Below are experts of layer 3 (counted from 0) of a mixture-of-experts language model. Rows are named router (the router's row for the expert), up (a neuron's input weights, with its number), down (a neuron's output weights, with its number) and show model dimensions 0-191. Each number is 500 + 50 x the weight over its row's rms, rounded and kept within 0 to 999. Numbers have three digits each.
Before each expert's rows: a language model's description of what the expert responds to. This comes from a sample of Wikipedia text that the model never trained on.

# expert 7
Description: Roman, English, American and German as word starts, the second w of www, and small numbers in score lists like 5, 3, 40.
router:515474426472564512528522487459551506499487473407417477549478481534455454544489510461525500488469467501567454583625366485543474452541455628529546447474509472474372628417506535551450554492597474510553474491533587435464471558498507530460418483449450548475413423609464477427477530507540491565494581564528589492519487427463442447496519441565470525528511495540561445618506425579564501496532472463468489522543513527526442478478564502544502464501528489464388493572474549478574426486499439367485553530508539449575510486474451525531581505552496537534533529484429521528549502575448450549
up0:480526634538457539495528535486529457463424514544509442424485432522531527431507523444525426447500513500545530477530536556520525425371496521535423517520472516535563395538441432514518577417535454577514473464575543615538511469478484477553543474486443614512468550485437481584381493479492527450535477400469527509467455467481479523382520449492540565430438412360504496511442470465537449511552607540471461542464469459460476537392549520458454538592514580534478430487493438474585519522556503489531458562479509440506663558509499390501496507510476488491503495487470523502505529455534464555
down0:468500416583377420585512449447463529457533485482475512556513429508520462555497476496481510516479547436518562506500520457481504499467499545471574622489547499486565467545633497505472550494531526467536581514474501453451553597584456462592515492433497421542505542439549523424522580494468523507453478605421563589521456539478484532508395488477514484493519505557378400418456547494502501409546489505505511516389407477486448514441487485460507488500509552547511479544573471555591522563426421503467467564489639496485424559480514482476540596398543443455473495536547416425516537486524513454
up1:411461509569417585455533554515436498620449566476515586483496567506528569564480514544487529612440521424501442465513478446475524588561518440583506637457588518446486409520373568455514525527470440558506416553494523520495505536445452486561566509521521450486482448480605509510492453540579522519446496460488529462457493508431464544445490516425500505483493432480417465459408525515498455571433508555475579528467474623575501484548470507549523506516452474462559462497563485487438597505498466488438521486484470514412533489495521483507499499583519485523446532503512424539620646496516421434
down1:459470541571404579502463505491486468456625518449600450444633535471513521592412505484441507466472443602547436510503460486499512563483504538429495541523560416452471468547472525527616495444529555593500481445609550552427524454482475509439496425411437422436449545439513448515570536512571526478492456473526513516461576495547557513503484438557493530518537528501388546434502560464521525589574497528475607444432503551514387464487415481513501476512462449472518508476566526535512571550424544497501498487422494594473480431464520519515559482494469555529448426482454522404575546493514418485
up2:492526684593478524480470536457506562560471530523572535508487534509518497549448534483571456447445525484545468526508488561468622461517463492479475510556562423491539467533537501487534425556457495444531426502571474524506462501432525504478541468479476518416499486433496466493393432487460441435466484507525518466492419502446630521419413533309514467484481444440481498510532530477565506480550529549490544505589507432554465518573431514614440568526463467477495567554497492557503510480494532499605538470503496482536587440481498578407536599574474578420507440398532525420547519454501472487
down2:500561613451468541437479485460456397494478430486509475532514562536461405472545489422431519569565469470629432556492503543529497519563451470398517512519471499442537484462530551509525575582562436511471529434567576507453428505504430486611433491580614472570502490552509483529548567460489605491523460487492454518497389493542453484503426534460504491515496449580525467613540504472475551521497436534512513539472571522461527487523411486383490465518514433570454578515537416552461432510508486518549452497493547474386497481445422477463463522508456467520478589376418473479577522574537504459
up3:441433469542527513491559506557478456540449431554507517387570462562468541496485489466519433575550526478534573444421506475521551598558607401491513503519478557550518485553531561499517499489496479501491513549477424500474453514520572493504474533489505548536482522460557497580528437429516480470481471523605545402509513492459568499499446506503536503423455524472566567450476510525511480450578600510607547476475561547561519545557458507472453428526495592413557529457432409497413488568460531528479493408473478606499406497638476449452533502440479522495478568558530339413564575434466494558
down3:478563622459469370528485489532505495490548518460445505481478491593523408481514600435388540512516509507476522480480573513435533536486542518482484522541485488446412503472499554474500515474541501475529525532482447528521466434470486477546469502496502516493449491393526405501403493444476448567506501511448423456531485570471531424433566448432492548412547466588388503540465492493516477493557589564424558480471579483460518502413520470470504441526624440437541595580562507444596426555539466443407370530479498566511494521507501560556580463580571516506574584498506485532596491511538569502
up4:524546459463490539496461598561557510489583467542490476628472480511468491446645570569463422498505517471504583500552463470392533435562496443459534533555429543564471486569394447519532442476496548482490478464489463506511536533470526386489585445566501444436449369475528579528550559501554505561401475478470524454438529500558509568503473589486559462521542422457529472400531590556508494523500473498491520543428468541481484510550438451568483523492469493532498506450422475649434452491476525516574518510490490458556541491460554501575493554516533564483446545538536535496418635418517514456
down4:557422518433495551503492533488644479536523497526535456449488427554548439476466562530466501516514558423565520501398469440508503632488575524460495571597453506476533450466550492387464549442472492585501446532608506537482545439541626544541402464540574458511427495549516501429584496454525493473459591498475524573399476496460498516518415450473448488574470494547507520461467452438490434490537423481474555433494510417570497518454512482428451407600525552395539472530501564397522582529530509518449517619555481542539516490482496512477515502546461460484444522441557524514564500555489528459
up5:498485479503348518452439461490569507423361561460497577463525532509514452555436524663480487465522560547486503397480543571520581512517524446493486502473480526444514505500530515408565455397496483460589514469428494516502495544476534576534456455575606447548510538442399458530457533544506605450520500528487523646572483625502496576589513483544507504530420391543527440491512513511539444474485512448518538521467501468523412517477471482436496497489497500582585471477475604468468511483501567557436486484555471538501577440535455491570491518545464573529485515423549492437430527461472513484
down5:572556497417509419539497460509447470539473508553510442448532467448439517541466497460512585482596516419469508480578472509587452533488482444446472525553531462537510446495524511483485460472519420408526436506429525500510413517501576429486553446403482500600442537509510486457547554485533563569409595589498423506522515517552518560503559566450495431470477515542521510505483510440512498574550428459512471515494500373511556438479608515504600622529399508542503449500562459563466444551501451622518533387492518471416423524373430437469571495514513515545591460483515451510480573516502531503
up6:451464507523554420491552484503539512494462472565494561500473580497603560462508531537433460576511485493566556469463518479492601520519561497473483509491427506553459538578526554512502500455525451452428526420517396571443584522481568539550404530594476470412527540442457473511440462455549487397510557503562493504541454568442498463474405538608484469538511492502516521470461478466455514486571496475505526441535436524483539588497434522508465418548519454541434498562410530488500467559358505542382413593487472527540491431534523445457496493415595529620553524486552416491616486447520507573
down6:499540532499571474478491597554505469467498505502487551448602548541452455549407522552414451551504402474395503454574461466497522583536515457482598634373563490477500485473574517489545524565461515553498469469478470539398461521536549482476521516510537527488489430427478461518556556523524413362518413498528518552578548602450503547488504482482523509501541462556501466541516474505491457573526503543544501509537470547499477491486435420421487460526455443554545462413441529579539467561440440342506485455503492506553426548464540568491585513523493413439499501426568500433547465457493601562
up7:498580471440543483509525498579529480524478530454565538503543548549535564509512554450499529483494513481507481495381559510456473511446528523517478554507527467468519437521488581465529525522431485560561662436490538457476550524487431440477525519493573494468567508505485483506550526470485470466505402470510470537512728486536388463425530567465511490504459475554511487554525502490442427476445567545471422508506602505544518471520524510472536562519545497511477578411585453490521404483532494479585439499531476535543553536469455484402454602494501365494528444350579542396464496443524563537
down7:509465494578430430498423492459507528506491428452421440474537561497520452447627513531514506521535580433515525451511515480482347482504451437547498501527460542556477452569522454486405395557518502511463525465567574549438523484511570529569484448514454555526513523484579431513415604482416576567537600457552493431444427506539558474552457498443542520477468491473581477572472602501541479515507528552510509555454540449546452531527437499450456473510473586444584530631493514572426492482454598500457497494564481481546566460471475564460530482487516375488422492394448531476560460530538506463
up8:442454509576556491623546490450465593518473489452518484491437517465579500480439497438575473411635530546465469590494504615501552443417514488569472504508471539563467409486505425468546496440401540593531519455536537512577496521480490433555465564566496546552522547483523536466473540526536524385440478526514400596490433626462512522518442429511494488459401468434437517423522452500476483457454510483523532487580587421458449579475530396532482485537580538521446462558480601482458535584543461508542464426535531538428527495510499483507467506452502446541452484498467484565457574511437528514
down8:493544497499514510452429423454417514516581440640537441491558479470542393504444481517554519495523515555450469467471517477552480395543538369437513521570602518468538545463497522458514547544573494484501484447444503541523474542487552469459522481476380550536504502479538643505553551503552593450420426554489475535485536567513424386512474612471477508478522485534533428449445484509484514466549532528541542504434409406486405460510514591517521469534446556532506448504498536528484490418506424562524511451464468500457558509483515461493628474611599494429554560543438542474544506469471496424
up9:543489426476439582503494531550458546464481535511544524588489517469612476424553468548419615514516487577531626516446457482501534406513551469471459505465481520468509467521409548464482461480515569490465488443548412464515505541409557556497554455491418538510529493512458472496530457496442508467487544511416368462438530486656460585576499504549567400495570475561589596436543527505435482501532492483583517434575404496485519559490492471468528494575474457532481480393473415483488449569435534504494495435502565548557495470558444499479477524423566415534438579543519547468500535496474560451
down9:521435500525496559548439573463612458480472490446459530536469457589475495450513458492489528510552449494478526445434420445552564478451534491501617561558548567532481452546389536441519443547582504586422509533510547541496579474533490523492457595496527481465461452530514576514581519488493538530481449395499652454535543552377492339430412502493461532595537443433425548457515487488500419515506515484382486572484516497547492446520480454470490480528539521427510563533495510428466535481483553534477509573389494632476497536475508485567490482408475503486452427482486528529521522483551533468
up10:478487487508444532491585528446477549461475573522536595463478476544484458548440636570588512532579548534469571433460494573568516514494586459502552524538417525450442399477521407448506436481461414489607551554478466449480498521474511490540457436550603436567491448550534521523535488623538509533486500513483490546536423553559640519541517441513533515542506410442514481544519533455521428455468519487520507561472588524539532491559530473443454456510435540509504528476490533543438525476569488508484510371538538517550546551517558357519561545529487589498389510426463483462526549461429421513
down10:496508478458457452559490516459531529524521505517477396460603580500468506500460523528500535419520583442481427467448512511540440592531514473537478547450526518562522454514444471539395477529526401470503428581481511491460459602543586459408522530498526479544474558524531477384482474561542494546477535464498503559467573399526522461536508494339563421516483475580449497507581435437519545596472484573520361453447518457520492393554511519474466560524456488528524409495576454519450592525477532489466571394496584494462473466525474504458527514516485414572495417587498492493524562591454469559
up11:463422471503495539461576515543523441505489514443469517481481411502519544515463468473484480569570555536488587484463525519551551606512480506524472516509499405513500513472545465481508478508526451487582517543586462484494525445481503477600487573519497470452577449493504600546597533528413375562555532492480535384462485382491536489463536519487472462519562528508452485491406541480523459526574569562553502563460414477466574469556538587445489416462463505533448643525353437530505576485534444477462510610510450504472480587494481446506522542484601634539457535492454517633487516472478542494
down11:420518555549503412543488506486586524470485452470485443466509475430458492499578483533413517485571550556537550508444515649449474498487450489516401504565497428516527449542568518449466484457540551507427531531411495511420504444551503562592484525539518508550541504534398482555482525424456502477489479525629479482543536573547486546436474480437502555411561558493542564511500492493513491481447575434463449567514617581412423500457471520558443474561399419478509479477588406577486506521476444423475510467526481500535619475534407550451516464462476458524440506457568500448457487619556552525
up12:447454468417545493444468493453484455580578524504587498469454576497571554523499407463516588450582464499647542431505534494509568458500625532462526551565486465535526464415428500487467571531511442449523503495419466488537614476464587550539524455497539504598508462503520415455538494475532536477483449533330501524480487483548551498467683466469608488531474470568494435534540459530480488417491460457577529496521509507479513505483611509540532446517606588497544489447397477535505544466546514496465458509518475455534458492530506462438487516491488555492459446528555521438468572407470487527
down12:524497486466567576476483484510523435534453508489412505487461581483455539512433555467498469447462471507497420412562609384488443581483476537544547484468511582511497469556442547606585445458487458480459536481465476445544559495465553441470588554518534439473553486533425579476501461488419458483520504443539500451527495441500534423601415533547507473588491430467419564436554526516573526479507492580494461548533435473485517472500519590616462587509587434505550534525473490511461538571491515546425599454458490456516451475507496516567437500528391524444590491458424511571390421483543537585
up13:565478541473513578499501515506537463464645545502571513573440542468542443497469471505576457514462453518449535460542484525402495510454505503451471542510514441490595393518456486526524440505483603403536460627581510552452606438469542537463516488526519431541414528531489449513567506538556454529552429473537428501461445508600550512455417647466630506555578557439510473481488550492489504517557422435494517543482397413521477485447536477536448509530491514511549488401454533512544558505499494467529516412470530555492626525494566525501480589560493428427509501429539486535534498499467487419
down13:490464536537498557438547501524600432578438552503501617529487525525366437518384486480533490470488514409541447501362493441491488478532503544496535447462447531465509480500452521468467543499462538497472486501471483566541482459520444558587490418463520538507439496525558512565475519483437517457402437469552519573435482481549451558429477500502489467580511431461581492471522551478558480462497466614537503494446466451504477492563425547510502518496546564539579422476546519493539546479400414476523548604571608594388605535410436472466503445562512456438562445533466512502551466591470520428
up14:432462499540516529448546487465360473501516516535538475451440455438466489404482508452497444555532507533409552499459487479523571561472554449496514518581589523573501442492585498532531503552500510393542588500464613518485531517510488474440500494506480502470539543491543598492518411498497404433519593552652426465532433516580521509517395455474585440471557472491507524496525510488527469605482513532565551450527485436487511470572590511431464448562505530527537491496452472477450499479461500528535419466357475494407471515553426397497556500493439539565527447543479403551594552518551574505
down14:502575468480427503480502456628489537497542448558496530582538510608574463463423541400497520541521593474517508441576610564484487527522513546478512467446454470608488587492576489537419478451424403473485566445478592500526357524528432416486533402404511570584460514454492481512500542477520484542521520484415473433456480500514498466487521495492396525405487540475536501547536462522556462453442561530391420565541460463472480520491536486555557475463539496451504494474559471441453428477561560545522489477524521587448509555501485502546513452495463587507486532499557599505558453433423520408
up15:449439425510548579535481502588430579519509436551563452558522532508476481407519464524387515501525488503572498383529448478445473497561533571504498466445524460527571472558545460541468522548494485470513460449579435450521567507485508503514508523441424495471485433534540509549560455474488409495529492452447446536464497516661533467468492552470608534604525588434480519536528503525368376437482438534486489517557479538534611515460498483526464438450502457488472536488532377563467487420494578511547510417463487578483541487518513460524448454581632410481415461507478463557513528525505447452
down15:474415587572596525474514473369587524445471596489517488529506623504502450495435550490416464438456419527424501503404540435500521585473483542509505483534511482488502517500598528552523487514543485544597502469585488545523491498538459499606511540471496444434548511510478515485576486482491452497509527475601474503528530466462493524502434384383478516480510487467463514500609497494535483487508511502562472490469547507530398500490414449509473577488500486504525389566436555356449555571536509604555507516616599517479487502445458499579412475465446466478527614522465420469452449468464509480
up16:447571540510487588419488565521527511487449543530690473540547532573477448471515519513489506522441441499580454507459522520546560435409625508496516513537598469447492491517573559510489443528485435535574514501634531513536481530507428514528575545467468502440524515453510493418513420486463467457517442425475565458472513499488496502394580555457509451477533446508484396496540539487607461463434508511469481558515500386553576488458447534610501507482471575457479528523471453570475503422584423460604514581488566477535492444527457491451481596516476611446501454455517570446553539496505510498
down16:554437517460471413547530454537459458440463504487562507476577510514548487515524513472536467650635528475490459506485589532528454517556546479496463385511473498412518570491566506528483608453564539522480540520452505566485437502507499474534392468516468490499464550554467511498547495540535508486637519486423475448478409518578474434445534413545449506479515389585535527590475588434488476473453502485564479485587597449485594514609545428533466503532507491591454454489484365525451442462567570527473567513539454489489503469408458506532535512566473470494445486422459437457541542535439485500
up17:517421493489434519520572488478537533466480565532557498408593451584506440490547529511507372413552529475344493385462506520453532437544535467556463571405415589522469476489575493446514461547521528505508539557514374502425513516452553566499486559532493482536537485508486526450461492536484514438514485506566411453565441522594561504573519430525498518421523465547470545442465428494499461414498502527526528552494522433501500500399452489456440511550382551438488491464549639516555538487496517531503528528516492419506466583534531427571448497561548532509487483458548410397556534488521564546
down17:461449471460439383506478532486366577479544439535604419470495492503514546408549522498455508459540425571493464525432502555587533538458426465545525542501587470611532480514607589528495580490457519462438481531501500454454460529534586542473515497510440545472468525515562523400505530535452473527417572529449454546490494459462451511459545442573443439445441525533400532502499473441456520497515477485606466437514545467570575413569478538492541605448533554504494384486536450503444525490460559536484514445512521571453595520463486484470521508543511465616538537457538392448493560508531409474
up18:456545501468474580465464417519478505487517551567456501611508472525517493622422539485587499561528566591461587430500520532503608499473480464497522450473520459559467509422498493466506400558500451544555532510488450421461532490512514441560551442484528590552460447545476590496499495467619452461569561562429475498497491478454544595519453464467545495572516534388467625537442491492575501503474594529503481496464560530555533557484552491513492475648543461487424556437497501486382458548570444469461499449468516521503473522496524395582502471496601630487506484513533453474489464452508464432
down18:445564459503485404572509523469575534546536521556571564408532511411496630407550532492464463518514545488503578518436496583438437507487491438462471601479495554403496529567609474552536495521537454421467458430444509526526542513449445534481513537531488413421588576498498494442466454494439535548515510495460435472541513430498520471530473592459448469461451501556509474484557528511442548509449554471488363483602502416532499523534540573488513537428437513531548459439563496524515527483556481543621494525575486453556460510523491446370418404433491509522560472533541414478476547534513555566
up19:497542490570487531441450491492421460475525554511571440535569534455501512573528501611477532448551525486435505512493415495413490531530501434394474519476513446404464510490462456548526475616525525483496450439462550528494485390552514416572581453491470504414495433434572502538540468491458525531550553423529567561508498505468527625565399551400538399460565391466479523334420531504483472536548512517498536511505424579483488549540550520575472538513495490488552458497472537409452539476432513528524487451476535495516566524676574479546490507522474479488526533574543517535503550526489487440
down19:468484476453528561534448462511552512511507517452505383501579523518595489585531603440561451541453554505507516540498542460462517564467417442545481717538562502534571421538468529459579497486496560482413478487534460462589477540332494528448521500517588379472491528469503463521521485527561471506481468426388535494399521460482596377530507504524485523492461493436518482502519477518474563413490490465497520535558562566602436461520484464471453494512445483529490509491442523570430502523504573479542542510555459554545464490477516530451589482546414553476460486492537552480533471482395543470
up20:469562503631519416537534503552482503462439428481498516529406504485520507513567537428515551537565441541499490427448580433459487601519538537550522498518499459524528550460437619511418536512504396505457549511536489360596518454499488476529488551547436450496508504547466485463568496416497499537537504425483526506540426507467504441487458492477526506625537578493438543469512497441454437506522442471447443554509551464537437548475519403489558481443617437444492536506512493491499519552492605605510384489492494465473488405597500569589414445483508427457569520462529393568479488417482518515
down20:542486553565528473507529479447528554512534529477503430509598535505477535428447543535435489513402436538448519493460502519471517509547491452470473474450597480472460447508536488486509449507457459518549468442430358501555505639544491468518490560418602575459555471523543446544563583442491514407523482531469619514505668547479507522466570419479589539505519493561439518438475405480429487542517485518564531571538515507472495503437494499554557423567539536492485547455476505505432465507562572488526538438525506387495346446506438533532518435548466528444505551472433536520448457491574397480
up21:562568516580495447477520491497507566561469556521478516548493490541515500532600537453494509492484514431463624499483479577436439592484487513599451485518559464488514487483497523586585398534368479551610514583564442513450519542520547522499507434472677585459481444496461347465486464453521421498489422480531456419455474559496510492450458446446549467426465545485472557525473476528403466490482530520458522509473520487469487548482461493458559548554539563442506525438502618497515490523534520515594504530426442537560542531560557486527478556505538388487539467348512517458547480467525514508
down21:518500479547481499498511511482452564535482503315510446537472451448441492485482439519460554535500409463550537494435485444541490476475424591497593486502518518589473541485551511550467443503548510444451460433516586472439535491544536538544378492524424474449569528491496472498503485499410462557508560420477481520511467605487548530499504539472407600522462411539588543512377575481416559517543379498546512476468432507526478545564586537412526490477525559568486542541516431538463548519450527569574484525460480510439529496507564498382507531505476453499365524463545505528540583610558493494
up22:485463475635393504439512520501374457471520492523444491485465489550486455529520576451426560511514502567492528473492539557525564518408438385631490493490578396562534487421387508508514411582519502562478531595480537521533603528575447605493530565487459487505532497510511476515646460451572396526502447413456442503543420497562530505415524625450446555554530560485439481477558497567481562426488491486434545500508574433488469465500504484511550423519434549519503535486452470526519547525536462491503457463488513543437438515521518465472548544450478534506467539548498471523554454453430525497
down22:522559571508414590538428471541517484510468564530502485579467545586456568573380460492530502526478490455476554536499434552542558389507555497443478548544535460455549513539458520508527550464512472444604446546514518549503479512494505482468461564462547454483499507450536533564455529504414475555439457534488551475495539442482546510497578487446499518409518417440424433491424529403492550432510474390480499533565446515477513384541538533546512484536385434458394631494595443540532497470537537577538501446570418526439515540537511523486434482475467505437607516496456577388529480574574479496
up23:569410512495491417483439506517540583490445545472488497414535487501579389510494487575431531519493546626503375465446518493539624480485496489512541516431508572486518531466485573400565602561511527528494559427450560467473523515490446466473503474576394473686446528521463522518467453583592554399611428564464533488522475518564561558447515499468540446504430433491496443487461444529536458499580481506459493520487479505471509452529470483541462503536543497467531515488476497487524537521471459548500526462531468429495456558551557539516469479552536438538482459516582396551444477362504555446
down23:502421556546568623435546407386452566479491503554480475465505472535484474504488511498620498467549449588482463436477492519605453468404398508441562495485539529538419461456548510567520435499449489430488563462553473453497632345477536482482562440489524462543460500541478541533453510448392505493452513534595488495491469483526555515460471487467471459487565564513496540589447524466549514511478525509605499486510513452438513473474481441563553583412502436517530502524407474536532550435419432580467527589415541498513506559409535561530497437488546545511470504489473488588567443432486489538
up24:528381507535501560465514549519487547516485476480419470579432572443455561674584522537505563565466535505446592524491469486511572544507532505514431398566544481501537541559466551428540524522475612396564413520526534540450477470465514526552500418521534472537486451474492529607557542503447488505486475522564533426512477567534518518567454458436493444506544494449437468493419513517503486492522484493515498559571411560519537491480509527490489449429527439422512536531423409526482470468523490545345546459555456543478469612577493449550531501526534512550466528583496466618411488549444581519
down24:443514544482543453578510527381650407537546503454478452441502469419510462470560530499459525459581529505599485493553484560478481502519410558559519483493417412460522441506571520410497525447536553527466567388446442492474556375534465523605498514484503510493507521574400605510521464438458524421470384402585510525546546567518470541439481488530529531540525535497484510505542478471502411509523427426454486505462550603388492515414454519515497474504472503475427521492533531500480456470435455483584549578564564518552531511492438524402548582506477497499513585491538472484456488531511503565
up25:502440497532465438410552561516413486523518517552463453483499613552551464608427561480519512645510514472528591452453670528450490544541475461543466419535470448518461525477460501450556490450458457400430427473507537453488456535489473503460455539534384457603524503525498485494543488512632547466457490540405440539456495542595544533550572494468543489499524541609463509541445392527488456557597522453572521464465550515588501475503560520508506514466571483575424501426454534521484541520552497503495447529473488479480469517512522574561480535462492578460538471396509486454541468482601504556
down25:549491534553484421535480536423560516616508535516492556493446436487536564548467493417487509467514496467492510435453525532523511538481509477424560442493482562471490455583542442547507495504515402439501447471508401483507471536510435497422533451505670530530443430594547487540453473513417629510447354557489537510487622428404460561524525563497522487525469538517456517507548565426423548465443413499520451497581496449497492552538527543577469433524445381510563582406498491507460486485487568516536445461499581522483419473478502527399509511483464534568529587500501468560422514507505520536
up26:428507434586523482393682428515374532554435548516475478512530494505581555541518535575476447586537533474478452556486477464444560580455493429518489525473539436549505491479473504543504530448499497461458456512475518522494554562527520496571509385547509492507441566426519462487468510475617499438538514477555521455458470524449491530514545475503603409453563478457407501473450571470524489527533422503495542492457505553610537499483545520538476482584544510577478506474489466500512505495471502541442513480434442439418485454619518581579581492597572420556506580498534408405582533472544505457
down26:484402523515486476519460570500593492474579616397525440457480508484598436482409522406522500509486457472507493516496493498431475610490445557509515439481465502454506473541476459499552533527435478449548488431545497477465471510454398469487505511461524460467510560532587458537546574501579551450514458491446503619503552464504556487457475465483420528482504538502498427535455477505507516534571437484541600435556535488469407498466477592453500516490515464552504501448542630565420529539464596419523483542482602581541421462444404490423562438487479599442572590517497563570575523467411457506
up27:575560375457366489479513541521487462430462517456477427601460559571571448490456556592553485509523573502476594481544490576444505504572634433457519530470556514436470484420503508496527512450527451499410603623498497521465442498456543506535506464586520480483447472463501458530610532534520571440527554456426495527507497563434578567497487605488576414598461438589486475390597445479552476481527513527496469509522433467471518460495464543492478511400489507527487465517498539473494515486503464443573538542489478508456476438525523544554459567555503609466420412508504533460475509477542483477
down27:540505540506500562523490533501536469581510459492587441511435457481494537541452479445558494546518479476494559497549447485505524468470447524455447464486483474514600404589518412468534534486510526516560466637555520568489462470438465550456463490543574453539469430462426530610548486412502560485444501494513360468566512382532505506400500628513411447432529549431478545544521538433472529457465447474545495522469505447539575524585558470451418495564446473575610496555473424488489489550507500524506487451447444560528499458483615410486493461473593500548453518554591515429516412461454526548
up28:492578568408483568524491545520508394441486486420451460509527422380396435530466510501464474504494581498438594475529525536548525526526468501465540595451418514497548483471454556372497516504450550522481491587571517508478528488515382506523488529538597421510472544504462437584559477523541439532514486448510481480507506490601444570506569591489542518495500416469506487504460489497479427508497449545505437463468502467441477461517500516328557513548457453481473570447505445484545446481509484496516391547485487485518557578505472430537631535421431532572622598532532515493429504458464527523
down28:490541509537458420576559554427533461409477343471454476533489499520544438462517464504505493474397571513517446490492490508516414416556422567535438513504490499566472483538555511500518475430554418484521640452493537526542465456521476546593461503545473543652478532554527496486515485432553492589402513489525559456531495555542494506505402474472495583508566508510482486511501518490524413547516542490423507543438489540414446568497442550524416555573543594498576565510568480515499485483483516512463496537508562474557501455525490475442452516474560470343431464534465471409553402500532580585
up29:594478411523536453423493493451514582465555457537509465487529518512540541396522515496531510458470579527491487513456472462534550495429506525457516570550533488469515488485479589502505390573442480454461467584421566502482533446394549470593543598566521407481581515450500557499449453497505501570484535548508507510590536585402456444519392516547485480511504426623419546484499551484462525571445572486411552546457471595513596539500463477469505582497557492410490565447500522472495489438475509520493475478526470492521527480511525527451514588524347339487468458550475481456510452438458509552
down29:442526560488486471504411525589514501521550515485535568479553587442465595467506474435498495451470502486531488546528499502476432542554448510616469574433581429468489498591521528492529486532511520447494480460496542553404510528525469589513486410429455562419559506505485532410463529469344540565544449454502420481536556515530548524545482498474517487522472468458624467558471440550489526493594564536542453511475563446476488536477497373551456443546545505520456556553462469405489476386482488441544448486510410613557634437503439505403507521519510485562506498399480550474530520530576450522
up30:462422557514510474578498599545501467502520530467537566458493517467511395508547439495495481498475540450566479509452501465408488446517504550642552534510550422593595467504450547557458482456454414673533499513565532446486463529465473423490594532509449519504561470495489537469535583446561391525490518439537504468428527501529498481427474557460566523465482536366501395497514529481575471482523512497505490551445477427507558487536475467573501554507462484538512486458465509647465439569614467490613499538486529531510551497506492386501430487460503432478523547482549548562569571432510485438
down30:445418542538543478510467512433446603501497498537506462473628451533623508454445482585388513478556456535388483494481495512485359518541508480575530484562515450452582454565371527457519483523531563465512429472567483620415537515537550504483488469502617491516522485423476479551407597476544463456450568487533474570549530483504516525571452404525572547545456521453547458530547485534529476451483487486604497472480569534440458443483423471522530488446539535544514496581511438468479518427520528477526532437567450521520518482581530540423491443526463455447452498485577416402445502503473548464
up31:483565501489537500501529506506464573537468437493523506446503549523470531470557530503376540544519547469500489549445530456487480712505467512462430500526567489502499445511492509478542551450537473426511464436495481499481468489484580436497446476573574371527502593490482582568572633540488465455546545505479451559448421526451534506552401420495496471515461495560518520490479475468491491490560451558537463454455496569557530560521472512483499492420500423479509438437493408511428503532434512572368378439617480593467532482505468547534526452465517503633445533506488480575463459545467555579
down31:489449489551559294616531573471528433492537517480408503430507513483469607531552544552447508534519523501523475536491520493487589483555436552506477577448503451544445442512548480523467486510500446517439538511366502543478504487521501471407566543493526587492532503487469487484482532507479505437554339460525488524516536505494485529407528515537494583508572479489582482539479488530410475537446440461485446519593608562361468552469520473523511428495480549596433515466510479461548476506496497451516584505509528502579472577414400476436534597496498439463586505437450466488492484453523547435
up32:412437510462511526451474457437504491586481540467500456480502556554517498478593550522456521544534494434512499529481488532502481697510543508500427506516486482487473345540494491546516399542497417488488545468464498520423444464433478400644555432533604465497547498423525510625508477521443546450488476459567550583538466528484453554553449569462480470556517498501485574465467448525544509497602430483512547522514437528585492593485407500482495501476530470475520469482499564500424492522401534564393503446508572503509580484527459496545524438473509345503529437488551481472479523524416466533
down32:446513484608548476472425492447507501509582433552501457403507491560409539524546579568511505482458550526503505507529498512507486507488447575541509626507533412452474434529544595447432502504447525513464475555464450506516542316488468489480633452488469521468470486501540563477417434598332497422557457448396484532467487562454515499407564550561478573576495388438577514479461478583464479518469495470456502501566549536464508483433519479517500394447503531530439545417544450489473496500522537506517498445512445510546501545500541542441542596493479482557450545473474539500517560526548505563
up33:407432496531477526498520514550407514503422575506565546472428546548472485511559470511356517595486516427501564515493500489496544569510569458512548482563581516485421447543518582516475435491469444578583486450517556497478520547532416512544577542506481475459537443519630500551488488450594456512525491547443527446488484547440479500417457478498518551433465445448504460408470589483558515564406488532587516517481478552526500472601503524601498514577488507428594496476498468524482488470488555520520484536473476509444438484521439421524443496440517511572551674526554505546568593458506501371
down33:488433493488523449544551523531499515505528468476529557479608547507592574413452445530489498490536496511468420403545499469523369555523635570589450488541501470486532563483498506505507495458483498491513537529590468646414469499515498531444470489464518465496530565504529464464592484507566477509486515400552495480521480539482573496575481403494499520534477470461453508523454415463435494476523486482518484469548595458571409567493499408513558457415521499528529505481519461455524520513570503503463503449526375488511494360588561465581500507569418621501565456478472408416553504426526381480
up34:441509499610471460431484515528512477449545486575461481549454560529554508363527460529544445494485430475554553514512473494477490419445507535545462537484389459574497521520448524531502456525566444594496486565497559469500549517480502499534496534593465504494451584500484470469507502578450464548416394458467451451407535492548507513448586490499454407520524575503466483492574469460539540444547526493464456525470461500411489626447430399515481553393470472443641452474412612546461544447469479572586445502549598476573514503560495467480479487438498487511435429484531492467522500406482582584
down34:552513487412459459512546482436524504590413521462445526473645433454511459500474440473403494529564494540471419454413603519510544519559515628447481593590405555439493542498543489513536531591386443499535498460590517496499528697490531528553531516519429461473536426472498452469454525533471465503549498529497486513442494536515518487440520448495637480510458483491536561523514454425519504421507472588528497431467499483565512559435508409576503499500499456482454484482467524465465449477530520517562530571498434403549527521454518382468485561522460542545580503522479510559471490569533441479
up35:495500538537510472520548441516458566498498478510556533452552528490517450430491510511482574434618505471432476482487553481412488579502539515508525427426481529457566491511500510582455490390539566508515519547486492511502481617602610458502517482518558516540539505503569498477455564401446453481491437461544493546570393507445487467434432537457551525444551506463555494541511576401450497455489467564500429460560561429525455593585495501530506466438559526393517407530445553514575445556399619526507484517493501540540519492476451516512458577357492406484558522371538449415486513509536505515
down35:538411490523493461409492408530491513532478537582452459573436565449459528515496517453442501548484548582414528533423569441505505494572474441531551471524416434529503517499545492492462452546437579461529541489391539520593539508538439509506526525523609540531502500501492516378542504484492513409462467498516537442459492578482551459517519423537522489508538554480590412430553444527488517531442555508570555572447425376434535505403471493511462449569550565557484584488498462428512392493467461514433558479458518501448496482466555498596554513559540538457515577608509485408551552467569511392